config.yaml
d_shared_expert: 0
activation: "tanh_gelu"
router_score: "sigmoid"
balance_loss: 0.000709
init_std_router: 0.0194
lr_router: 0.00101
tie_embeddings: true
beta1: 0.95
beta2: 0.98
grad_clip: 2.0
seq_len: 256
train_tokens: 262900000
dataset: "wikipedia_en"
Below are experts of layer 5 (counted from 0) of a mixture-of-experts language model. Rows are named up (a neuron's input weights, with its number) and show model dimensions 0-255. Each number is 128 + 24 x the weight over its row's rms, rounded and kept within 0 to 255.
Before each expert's rows: "comes after" lists some tokens at least twice as common just before its tokens as in all text; "mostly gets" lists some tokens that are sent to it at least half of the time. This comes from a sample of Wikipedia text that the model never trained on. Tokens count by the router's weight.

# expert 9
comes after: "\n", ")", "-", ":", " Born", "′"
mostly gets: " Coordinates", " Born", " Genus", " Died", "Scientific", "Personal"
up0 [ 82  97 172 183 115 146 114 162 100  99 107 107 119 153 144  93 161 124 127 162 108 164 133 164 119 107 120 106 141 102 127 108 108 117 125 118 133 106 126 128 115 133 117 147 154 144 113 136 117 161  94 121 120 146 125 135 103 137 148 153 122 142  95 155  92 133 116 122 183 106 118 101 155 133 127 112 107 168  90 120 121 118 101 119 122 157 138 146 122 147 143 152 110 104 146 127 158 107 116 174 135  98 144 165 106 148 110 143 124 148 168 100  83 153  76 147 106 110 160  45 138 108 111 165 135 120 142 109 105 137 102 174 123 115 129 157 154 129 108 137  85  85 114 172 127 147 120 136 123 129  94 114 140 173 105 123 135 162 126 105 125 136 150  93  93 100 179 126 102 146  52 113 126 125 128 145 128 114  99 121 166 128  81 110 158 127 102 139 137 116 102 142 114 143  79 146 117 119  94 135 110 131 131 129  69 130 163 162 176 124 169  87 130 140 139 134 141 122 167 116  99 122 141 119 109 133 143 127 129 112 133 138 141 119 149 103  93 145 107 158 111 106  96 147 122 141 128 119  73 122 149 178 136 114 130 113]

# expert 10
comes after: " |", "  ", ")", "–", " 0", "1"
mostly gets: "а", "%", " |", " km", "к", "н"
up0 [ 95 119  70 130 111 124  98 140 125 125 131  95  89 127 118 141 121 124 124 108 118 112 100 136 110 122 156 130  98 130 129 122 138  91 123  78 102 113 107 148 125 159 150 168 147 123  94 111 107 155 117 116 106 152 127 143 150 162 150 156 118 170  94 139 128 157 120 121 106 155 145 142 158 133 103 154 135 115 165 145 124 152 135 173 137 121 102 151 136  80 114 112 115 104 191 156 128 117 126 109 126 124 113 128 125 166  83  99 130 123  94 129 100 166 109 108 110 131 113 117 100 143 149 126 133  88 112 121 103 105  92 114  85 123  97 130 139 139 153 168 167 127 159 168 169 128 146 156 149 137 121 158 147 132  96 161 138 103  82 119 127 160 141  93 145 101 106 122 146 141 117 167 102 142 197 165 105 117 120 138 144 145 108 115 174 129  99 132 115 173 133 139 105 137 107 138 123  64 132 101 121 130 181 136 134  82 174 100 139 139 128 135 148 173 156 125 132 133  88 118 148 190 119 155 125  95 143 147 139 148 130 116 159 127  84 137 169 107  96 139 101  99 158 133 132 117 118 148 147 121 128 115 186 114 140 103]

# expert 11
comes after: ",", "s", "ed", "\"", "d", "ing"
mostly gets: " to", " with", " for", " which", " as", " but"
up0 [ 74 106 146 159 140 130 116 167 116  98 120 124 131  79 108 131 177 114 131 142 136 148 128 158 146  83 151 158 133 102 175 160 129 129 137  90 144 124 157 134 130 120 142 102 110  91 116 157 169 150 131 139  67  53 163 123 109 162 123  70 110 108 116 112 113  94 107 155 130 162 130 149 112 114 103 143 127 147  93 170 169 112 155 154 122 151 118 156 135 122 152 139 104 123 129 120 109 118 151 150 129 161  89 130 141 139 129 152 133 119 159 124  95 143 140 139 133  94 151  99 104 131 112 149 142 114 132 114 116 143  97 124 151 144 163 131 162 161 145 142 130 114 123 138 137 122 141 100 136 112 137 144  98 119 139 116  82 170 118 127  90 156 159 149 113 137 146 105 110 161 135 123 115 126 122 153 112 160 105 138 144 166 121 134 144 155 118 126 100  92 168  74  85 150  90 105 160 103 139 142 122  90 114  80 125 127 155 142 125 104 101 158 122 115 131 100 138 141 127 136 180 107  85 147  96  88 121 163 123 127 117 152 153 145 123 107 140 116 148 163  92 137 144 111 163  89 100  91 120 107 181 166 123 156 103 121]

# expert 4
comes after: "=", "\n\n", ".", " =", "-", "\""
mostly gets: " In", "=", "In", " in", " during", " at"
up0 [159 140 109 151 170 119 129 128 165 134 129 110  98 101 168 189 169 131 114 152 146 111 145 112 124 145 101 121 112 127 124 134 114 125 122 134  92 138 153 158 156  84 131 151 138 151 142 170 114 136 126 173  91 141 121 108 134  94 127 135 135 114 169 127 122 142  62 111 126 149 119 150 114 147 171 126 133 148  91 107 142 111  66 122 119 100 163 118 115 146 125 124  99 129 117 163 150 128 145 110 148 188 126 143 109 134 128 169 134 121 124 111 151 135 102 113 127 119 147  88 144 113 141 142 122 136 131 153 110 128 114 134 147  98  87 133 130 167  93 120 116 136 119 148 195  93 153 133 102 142  80 115 204 116 119 102 143 161 122 124 122 113 160 139 132 121  98 107 125 112 125 136  89 138 135 121 149 115 125 127 100 116 144 181 151 100 151 132 154 107  87 113 154 127 120 161 143 108 119 104  77 151 102 178 108 164 104 118 126 151 142 143 156  98 125 105 140 134 118 159  91 102 128 140 120 120 202 105 105 135 108  98 136 142 150 151 115 115 130 112 110  74 147 105 184 141 135 134 113 122  90 124 181 136  99 131]

# expert 3
comes after: "-", " and", " the", " a", ":", " of"
mostly gets: " Di", " Si", " Ti", " inter", " dis", " pro"
up0 [111 165 118 112 122 110 144 114 163  77 133 132 124 109 152 129 169 103 153 175 124 115 113 109 107 143  85 182 125 137 154  95 134  86 131 130 111 119  99 112  51 131 112 154  46 111 133 135 149 139 134 102  86  71  93 145 115 140 105 135 141 142 135 140 117 132 155 120 104 140 104 139 115 125 162 133 131 163  97 155 123 140 183 111  94 128 120 159 160 122 126  96 119 107 160 179 132 125 109 106 139 108 129 125 178 114 158  94 132 119 167 150 137 147 119 110 139 113 143  88  81 161 125 123 118 140 107 119 141 122 105 184 179 121 142 153 103 100 111 156 131 103 123  83 109 143 132 131 161  91 133 117 141 108 152 185 128 131  85 161 129  94 124 161 117 109 118 131 139 108 141 162 141 106 123 116 148 147 109 132 125 137 166 108 140 117 123 133 153 199 140  84 107  98 118 161 153 155 145 140 175  87 156 112 137 105 133 136 125 132 113 141 110 130  79 114 123 121 140 146 151 138 119 101 133 145 139 154 121 105 145  96 130 110 135 130 116 122 164 104 120 114 107 105 120 150 123 126 120  95 168 149 125 116 145 109]

# expert 15
comes after: " |", ";", "–", ".", " (", " 0"
mostly gets: "45", "10", "35", "51", "19", "60"
up0 [119  92 128 132 129  89 137 145 159 118 179 132 149 151 130 138  96 104 142 184  94 140 130 129 127  75 128 106 145 148  95 106 153 129 111 140 102 101 101 154 139 132 135 113 133 135 137  99 147 121 140 107 184  93  67 122 103 124 142 109 170  96  84 124 144 155 137 130 148 157 107  98 150 126 153 161 139 110 150 130 104  85 143 113  86  97 124 154 143 152  98 172 127 121 136 110 133 171 134 135 115 132 128 139 124 106 113 171 154 156 100  91 130 123 138 143 180 115 113 146  64 140 145  93 143  99 160  86 148 121  72 120 138  95 164 116 109 142 149 124 143 124 130 169 131 132 127 163 167 157 128 138 168 145 126 126  97 100 116  80 133 147 136 143 172 134  96  89 110 171 113 155 109 112  90 103 155 121 125 117 104 167 128 141 144 109 137 123  87 123 117 171 129 135 138 128 164 126 130 164 123 100  86 123 119  90 121 147 116 115  98 135 115 131 151 132 158 110  96 141 113 133 109 118  94 134 173 139 114 118 141  91 124 103 127 153 138 136 149 125 129 184  85 153 108 148 147 106 101  97 163 135 141 117 109 112]

# expert 5
comes after: "\n", ".", "|", "\n\n", " p", "P"
mostly gets: "See", " Date", "History", "The", " %", " details"
up0 [152 146 115 114 147 122 159 132 165 122 186 115 132 138 159 110 137 141  95 143  96 144  88 144 155 113 132 114 112  99 126 124 150 109 102  97 122 116 113 131 119  98 112  83 149 127 112 132 170 168  95 164 112 163  96 140 155 138 168 146 128 142 121 116 166 148 116 107 154 128 104 174 129  80 131 104 109 135 140 120 179 137  70 146 140 156 167  97 142 111  80 112 126  78 125 117 155 142 172 143 101 140 134 120 165 124 159 139 178 133  86 119 125 119  77  95 139  86 139 106 124 137 151 124 144 123 140 118 171 145 131 164  73 143  99 133 140 124 124 107  81 103 129 151 153 151 149 104 128 166 117  98  85 110 141 130 156 138  91  93 108 111 140 128 134 101 126  87 126 119 173 130 137 106 138 116 140 166 112 133 130 123  88 157 132 111 108  91 132 157 160 123 131 141 108 127 144 121 141 130 145 127  88 177  94 121 142 127 129 142 123 181  92 112 119 133 152 162 126 144 112 139 121 108 143  99 117 122 108 122 130  98 124 148 123 149 122  83 179 115 125  98 168  91 159  91 121 110 135 105 110 173 114 146  94 125]

# expert 8
comes after: " in", " of", " to", " for", " on", "|"
mostly gets: " this", " two", " This", " many", " him", " these"
up0 [125  91 132 147 178 196 140 119 131 158  96 156 138 134 175 109 130 115 135 157 135 122  98 113 102 130 107 115 137 163 125 129 163 137  76 112 116 117 113 135 128 164 148 154 130 155 110 114 112 114 101 123 134 121 120 124 155 108 119 158  91 163 105 136 129 117 122  86 123 146 158 120  92 171 147 122 103 144 112 130 104 102 153 113  92 143 105 153 165 129 143 166 108 112 137  93 165 109 104 113 143 146 113 146 127 154 165 154  97 120 166 133 165 160 138 110 151 131 155 122 106 141 124 127 135 162 135 125 106 101 134 101 123 135  80 108 138 138 119 113 134 116 101 138 157  95 148 158 160  86 146 113 122 154 122 133 148 160 114  95 163 118 164  94  92  66  82 105 176 126 102 135 140 141 196  76 120 161 111 130 107  95 153 126 116 134 132 149 118 125  96 155 154  76 144 136 171 124 137 150  98 138  54 119 127  83 111 136 118 103 132 139 149 112 135  91 100  97 126 119 106 137 120 106 137 117 132 131 128 163 128 149 146 123 129 156 120 171  84 167 102 131 103 136 132  84 145 128 159 125 146 138 144 124 139 109]

# expert 7
comes after: " a", " the", " his", " an", " The", " their"
mostly gets: " a", " part", " game", " years", " h", " period"
up0 [114 104 125 126  78 144 114  85 142 110 131 148 139 123  84 104 149 130 143 132 120 122 127 137 124 138 130 107 124 111 122 109 128 116 119 123 102 147 102 138 133 146 180  98 140 138 160 127 127 167 118  98 133 170 143 145  91 121 147 115 124 147 130 121  82  82 137 120 117 154 133 133 134 144 116 102  69  97 100 150 127  64 127 151 154 180 126 139 129 202 160  85 152 109 137 158 160 134 105 129  87 186 149 105 121 114 116 182 120 131 135 111 112 177 132 130  94 120 143 140 150 120 180 152 123 144 129  96 121  89 144 147 148 148 115  74 163 131 124 163 109 115 143 137 104 141 148 118 128  93  93 113  99 135 115 167 140 134 132 113 122 155 139 100 165 139  94 144  95 141 122 137 109 148 144  76 157 130 152 101 163 100 151 118 117 161 135  99 110 108 122 127 125 155 106 146 115 106  92  94 133 171 150 118 147 122 117 157 136 150 102 140 147 164 144 143 131 146  93  92 104 128  88  53 127 124 120 125 162 177 134 141 129 141 101  73 133 161 129 117  97 122 143 116 148 124 162 103 136 156 117 124 126 152 125 117]